config = dict(
    moe_layers=[0, 1, 2, 3, 4, 5, 6, 7, 8],
    router_score='softmax',
    norm='rmsnorm',
    norm_eps=1e-05,
    tie_word_embeddings=True,
    optimizer='soap_variant',
    beta2=0.99,
    batch_tokens=131072,
    max_seq_len=2048,
)
Below are experts of layer 2 (counted from 0) of a mixture-of-experts language model. Rows are named router (the router's row for the expert), gate (a neuron's input weights, with its number), up (a neuron's input weights, with its number) and show model dimensions 384-447. Each number is 128 + 32 x the weight over its row's rms, rounded and kept within 0 to 255. Numbers have three digits each.
After each expert's rows: a language model's description of what the expert responds to; "comes after" lists some tokens at least twice as common just before its tokens as in all text. This comes from a sample of Wikipedia text that the model never trained on. Tokens count by the router's weight.

# expert 17
router:062106195146110142135181136117120121112133087196109161145160086161135148129146119180164118108093118113122146130154106196165121155103104115083106104122110180141107155137121092081095151077112156
gate0:078082136133092143127098172109151145148128133091117117144151191109181199156153159114168155195147137141134119161075124172126072146175121178105108127148123127098106090193121149085129124115134111
up0:082079092113105112081100111143165117126207155098128135105151203054141134116123094143171117138174148194175121157132095110129109127169109177110085130188159079132172054133179113127156151116146126
gate1:090078128173151148087147129166140135112096110158093167120153147096128111131133070191153150053158080117094142134165144073145149126127142217147090150120131089071091144141081152128082140076152137
up1:152173087098094115125149094123135107153181147121161101123059116147106155118174170088096131182102143154171116132076159185125083160133139061137166145142128133159137128116128107143115168121190098
gate2:129181182161184127112171075125091083113145106075113129135141137097099114117158134151153078151121146132144124117119140134176094118185125069125176165122090131128171158134090075130145108113156158
up2:128094098113123085084110161131135168120134125160137156088140135130090100110049127098147133139154149152156213149184077157065175082045097182145122135151108123118085129098156139162110114135096198
gate3:118198153118159095118146107132088089161092125111077124118141110173049162111183155115162090076136167133080171137109160135185125102135152119149116147097134134090166148176084161188156130115129057
up3:159141093115175148110174142080110136197118134112123148135141132139042155167156159108122142118139098127127186135110111141180165037138178139146100175118124147118122107122056144134137136126170104
gate4:059091086102077112152113155176082118139135112183076077128106141102117115123103071072055136151076087127090171177116152105093178147039145140132107063156149109188099124124121145146130151080137117
up4:139163120149111107150084102126128089158121102050116177114200086152100118139083174116105128146101065077130116195133075132093117165103109114101150138083098126112127116126128072138179120131162112
gate5:140189127136166228128132172110073158173151115078081151102074097128120134148102072167156123130089121075110156111072087132146112142120114026079104129117153129120106177148183144144100136130123139
up5:127150118128153174108118129115072150182183147052071130161119107140123165109146093131147097111072108136152149100058101160139168165108112099062101082184079089124108111094112150174130188119127138
gate6:055171128091095136093105132140148156136102155115110156109115127125078151141131083110122118135105138114163124184115130188175162125088130099056159147156083204195093132170160138104162119183127125
up6:091117206085126057139123138147172148144113128099122190145108148152128102089181133070158133142063141191080115137210122137157142178139201120111116125132141146148138111145143119141178079129140095
Media nouns and commas. Nouns like film, album, band, novel after the/The, plus the comma following "The film", and table pipes or newlines.
comes after: " The", " the", " (", "\"", "7", "8"

# expert 23
router:185142206093141133144110094167095175136091161116124164147166099103163129145142149121107183113070166126132172121102098134141113085115094155096116114109133163147147087137090122073183071153107126
gate0:137166198106084126150206112143203205122163198112092160163091151149147134162171152087106130151120103095168086132139125137139147118144072136130128124102130136140107074134137173153094056133155105
up0:097185134127139196143173188123125095096092165136101104126101115169143117145128111137103139075099077102168071105139143129149128119117171181107087065113175095112074100106100104153105127104214110
gate1:158200139120114124179121109190191151171189104103120127174147125158170146098086088154135154165101131107087196096133115121147115140138136062086116127131060080121136095134111185087125081196132064
up1:164111129133104185124164152096121086133050134128108112181110184163129135093114169112089084180137152098098125104049106085114188087113167105158082101127142124204148107106146118230122114112107108
gate2:142134081088103116132087136189131116103189147143077179166112179189095154091123137154094113144142135104104074109135102131142117138140130136124109124110120141088158114114141177165104126154108133
up2:133092100150118160064119158155173151172169106120138107132093200146143121079160200082088139122101164098104124152172158119153147135114170151126085109091097103119152170117207114166143056162178087
gate3:085158128085185033094142117119124084142134113156123059066151099149177108171123102151170116066128136115070191133130129103103171128074137126104099098111117124128097148092126152118100090129132101
up3:127128122190092174138131171139142125149080100105148164164156162159116094149132147090141167124132152133170072083163132178176144135101139197119129081116176156097106141140132227083151124135081091
gate4:102025174134078112111140157152112181170128077087100131067101079112150087171075093074085152126128122126065153167196073055117102176160130112118163173154065072138111165137141131121068105144167155
up4:157124138118125193125056122116150136127068143127173112199139203192151139126149097137109137090118126096086132035071126151149119124144133123157129035083159135129122131128153194171127139154058154
gate5:103132080145118149069156151163160178118079173135114060073130119142137188162164157157101118140147162156202182136123113104145129127087110108110122115162178163166132149105172114144158120113113111
up5:154132177145155128109160150173100193127141162148107098080113108150118112171111202081104099155144178146144125130132140124141153077130094095135040137118132132116147132105127079136145110140163154
gate6:119191087121144189118158145186107115131106141195158049110127102171145137144106140121102194133146154116106141148145135160144147135131070221083167193141104151137126191154108163102118140109111122
up6:149057135126140161154122115108127109142118135121114071152140124178076164135103162124124130136096136125138098136140128149129119098115147113120072134126098144165144142078076115104165135148153096
Word-final pieces, table digits. Trailing word pieces inside words (Eli-ot, V-ot-er, Le-ft) and digits or pipes in numeric tables and year lists.
comes after: " ", " E", "P", "T", "C", " A"

# expert 24
router:105080156120117174109199140134111189160164104167154088112140090151086094160109140151110136126166144124109115161124100180135125142143122132138159108169127108092128102109088107107098136130118164
gate0:113205082180156109138137081096106109134120095095091083091091107134121141152112130127117133163106167106093119143165166197174132129140124134161132160120122098072118095142091130106138129103183111
up0:087135102142096109162118129150047117137139077087112121128154107104076156116052138118116118104095115101088142196110158155140160133109187132083136176145140096146111102097111113143123160149133085
gate1:140089159120164157154075116157143162144149161093131093099113221085117089108180148152113090106126129096134107173123135127174060138180104148135116191152084133118171097174176121113216178119140140
up1:090140154144098127128159124099162101132093110145109140177102039173115175143120105052147157130133111163124090081099100157075168200071094132102075119092112114090097133094136127137122079156114117
gate2:101173138165148084123147105182098118129132160126139144141132088169164111167126140169188157118115120163098130120149130169147185139088083199144091078103183091171180110160138130163126130112145119
up2:214127213102119172135099119079091121110129191106103136164093129139110082149127073166145092130144090116084155171110118092087089145117095097131173155119109115113133164130106153064171123146133142
gate3:158175085146194075165169149112150148156137115142121140119091135161064121128160081114097173104146150166039116098129085123111071170138089145148132128129134125088092195156103110074139161105123130
up3:100096182093111168095104108159192139139113156128125093078157137096131125085139098124169136153132109110136126099096154104059150162103136160102155118084109110116163161094147158163113133149195105
gate4:082092134111132164080072128187113153118107158062072189128098104087151143153159160123123194189151100163126120062199147117100086144112104164114115111128092103148020151099117177072101097117163122
up4:154094119142084127077126101158192136104116137105111175117157122153148101121111092210169201212126145158102139117117152131133158193078127164166119138086160079138102145099130142047108059190133101
gate5:168214065183144115152171181063164092103085124118118129121074138178066079130136161115129137144122072112081106055150111119144129121154165143137091087080152115149123144180113098116125134096177141
up5:167054169108162206079111108151039072137182146137127117148171127080178196111097115147135124090160147115183217179122197140161112131133109102121144175123100111145156087103131162128142112147091113
gate6:115081137105159085060060110144120127171159105155145187129095102125096144084151106098173135171055152145097116099129162066172141122095116156172103095144103095100154084116148099140138159107160140
up6:140139115148128099201186146132098147124102163101102087124164132123128137161055120165115131089190098083151121140112095153046119181165153086100174184129152157140143174112059171075138118179101135
Possessive apostrophes, table pipes. Possessive apostrophes and the s after them (sport's, Girls'), plus pipes, spaces and digits in sports and election tables.
comes after: "'", " ", "2", "’", "″", " Women"

# expert 8
router:117140165111143127193124127155117156090132144134129116145107133155195127104158135074082176132141147157139150137169098140092149140156163164137132048157143127120129094122138122075103172151107099
gate0:129124147093136164144179108151102053133134114131148098136130177161149176121180112113165162183129117172152110147160088135183179202195077191176104140110143119143153105125125129106170114054138034
up0:137148095194099129063150143110181149163143144148111142158103153143084166137101109173131133093112177097111184102098186103094113073109220081081154155096082170082174146110083135117130122195112143
gate1:170084122069152098123158173147111048127136170163134135110140209147130121089148162111216122098123165158184143081098157146146140102142170120130105127170107118169144182133189134088143124112165146
up1:081123145163096156139128088140127175139127113152125085125153064087142115148133147090107115114138114056055100180185142125170113150147075160162178153135146158140140115120139100185129151116100167
gate2:122097144197112180156132084139103109118176122141098112153105152165084125144150113172188127161175200143107130125195097174089121167142073144133076118074180102183163144125129072125131122128158144
up2:117112099137152156107134146187134124097176141163106118129118107083135114101136088139103127173137163113130105136110163123166145103104089162143123169067161144150082149039178147107150173066113173
gate3:099125161143133100094143149141135158115146044127097121123135157115135092128092121144144126165126130104057156152123109076087090145128067134170175182111056114208106155154106051120178135135092109
up3:109166117179099116141090111155152100110135061107088086097125125136190083068048140144141087193145151169140103081166108127150127130156111114187123130121117093177141103116164086111102066132068159
gate4:103081128132183149117139099113122064084057159135102073116103079118161085071124101120129184187127072147053165077168194141123141114129075152105084094103210166116114109147121126080092171110124210
up4:135128159116111143118123122173155167153170110100149092099131166123117139182124143128141077105173171073130086149125119169163091156113153138137161185142064106124195137121101132199115124124103065
gate5:089102102103111134080074096121161115114136123117186126066162120089123186078180127142152173176136113123151141113117136101174113108130124136124102107087099162161141135157103130135154103155166152
up5:137164112094089106130173167129125164175126115168135110154083179093137091121109118120091159058187096092117120091132120218085144134146140098090176062129167178124085116145153155118108113126159123
gate6:130158163166115060122077141162185125131109170135120139122117122133141113122138116112084084135106133126111177174141135077101159110141120154153114140173088138156117102112118130187146152107093090
up6:143167104121094155096090127110116130118077101108090118097169162157089141152123196119137139098100148128101160119156102175117064124118108153136093107100173154084167107160122167131153137138150112
Nouns before of. Generic nouns after a/the, usually followed by of or a comma, e.g. name, time, part, Rural District; also the slash between coordinates.
comes after: " a", " /", " the", "°", " National", "N"

# expert 20
router:136087165149119144149124092148077167176155125153121170060140066133169155161110146183165166125096087105139137140140062181183081111159109093116156163096136117114113143137103115123136150109068090
gate0:122137142165125088064113100129170089100151128200104121129158123092169137059162089105110141134110152189148142123150130139092140161114122126136094104138099141186122055112154062110183150138144174
up0:085157134223189112107171096156106082112119114125140091151079166102147053184111183146109060103060083175152121080154094148112172147140160112128113150184099146160185143081157078158172098042101124
gate1:115145093113133118096119125077081091170145133135133152103087158111113099123107154125120131084129126103177158167096137022144146132085107128132129135121149166123096111092123158207111156095118107
up1:097112154138151092111108091081101136172102147126134152079085166112127092093135124118122130090177149118165132146123101054133144100122144153050097150148108124137171092147125191154098141140097128
gate2:135069084127092152143152108199123056175136066140166128115115124114132153073131102171100160083108089131113104114141158145133111144145099163088145098173123159162145074093103127120122172178106086
up2:170124120157119121116112129175132135161117076173144108058133121126136087157152096177089134129170102072122095167121168180089147096082141136123117100202089140146152124104112131110093102128119134
gate3:107099115095158134146095122069184084064100152133140102145204164156124172106115115077104090149152141164139140119183132128068191136108099039178114088108095158138095112186178115170210146142128193
up3:144144146104175111168057131203116168098110111120127133118118144119159161097193152158099107161133128134102142153092151140153158118165115147003111090136104126083054140109146119138104150156098157
gate4:101159135141150150112143101135159162145122102105055159110183101104125113137051100136205060140140131128161125100125097116132101149111064101114107132137167094151108123125138090130128093085119114
up4:183136080068155134113138111116054102130128128124116121032127145108138122103164071141186098141099116138095159115085119137090127117058085110130052134164156199114124119112104190156138145096141121
gate5:141115110153159093107156078140167104131150127144058120143103127134121102083075132072150141129151186112148127089168068163106085182130131149126147131110167137207152041137175111152103174109118129
up5:128166172054133165136133126139076122091097134148196144087128144125085111145179112130107113138129104168111084132143177062173204070169141119127055119129119093116140203200176147159203097140117139
gate6:133131106152125132089116096132141099084139132104138145104133131169184150147133115136092166082169048105140160166140147126145109166090071143071091108125115139176108103125150152163106097141153106
up6:124173130160155170198111079050105119130085078099122110131199177093103129158159115139109092081140135146143088162173137154171202140128118096087157190108098152119149110144185114150122109133138138
Quantifiers and determiners. Determiners, quantifiers and numerals after the/a, such as other, most, several, two, first, all, whole.
comes after: " the", " a", " The", " with", " his", " and"

# expert 16
router:118155153121081163120112161149113135149126100222152127109158083132139161143104146127097141115133126120139168136156137176082130151098114135164159131141093152131129151066120113062082098083111123
gate0:059167094145111093132112147144173133129113168107145159109166198119084134071121147071163050170161095163118120113086128107134095141129133159116084182138143140153155072138070164188155140094126187
up0:114158124144054140088085073150134083143171231155163131108166209098145125175099091043162096183127124140131126158116121168141137108162135151113130135135101112135121115150091082180152158081132150
gate1:132105121107107151123174111118118205099212171112128133133150123122138122152117097149123128153099177180128126105151184127154117088142126126159088117113156140092064144120083155111116110121138075
up1:150149102069143151095138073129140197146185096128170140148080151156153184149128118149057140138083139098105107091137161148107110148122133109175087083137159193078113114134085192094097137117104117
gate2:100156092121164064140132123069114185151131126123122167167107093094130189099142206096139149138115193136145099099133156158149131118172132086128125116077073109111103154122118131199127129173104157
up2:113068131145092137128116128142084097099134115171101060132112123133123124103158126123150045158073128195075142176159107127126160091112151123131107130162146166119136167216185094118206108127154094
gate3:088156126116139065156170065177151127067195137132160129072158084166106096114132147162108107111187105158121095084152201135146151108110153114067142122155136135155147070156211131147146152108142123
up3:148066107099112107148101119196110105146155114153151148129111073170151166113151166126175109114098171160154129092119102171100152105148145065129121118187084152157123122142152071145152200111174085
gate4:130152173146095126122025113142114114068118140104147177150188178157173109123138120057077102125131101185121158159170118138057177100132120112167102058216127175152136108117216115132129148120120092
up4:066136133117159105100148113144135146205082061125099065157118100167139119132172108152162142109138145173115110165153102110153141139133131116179144173051099111104125083163134094151112111179139115
gate5:127127120035127087128117150080101140128103168099107160187094134113112114148182106123122066133114137071120108103119148098134145085180115142064119132173143115160107134154133138108199141102110146
up5:182175169129145143124119152112129164113092129153100109154177131064133141144128133087116113147147141150079122201172131152109115219132089052089121128134069141098098121116157144081130122078145107
gate6:153165141115146140115155098138081131116146114055113192144104180081104118102064108104155113124216182073129156100147120069130106164120109128121166208097128081165123101069168116124129135163161115
up6:139173134119136098112113110114176143147117184116059084124079138146162125151139123156105138118104165110147137130145135146188098136127073085136121071143149132107124110142072111122132131081087151
Space before scorers, table numbers. Bare space tokens opening goal-scorer lines in match reports and table cells before numbers; also land, building, plant nouns.
comes after: " |", " the", " to", "|", " on", ")"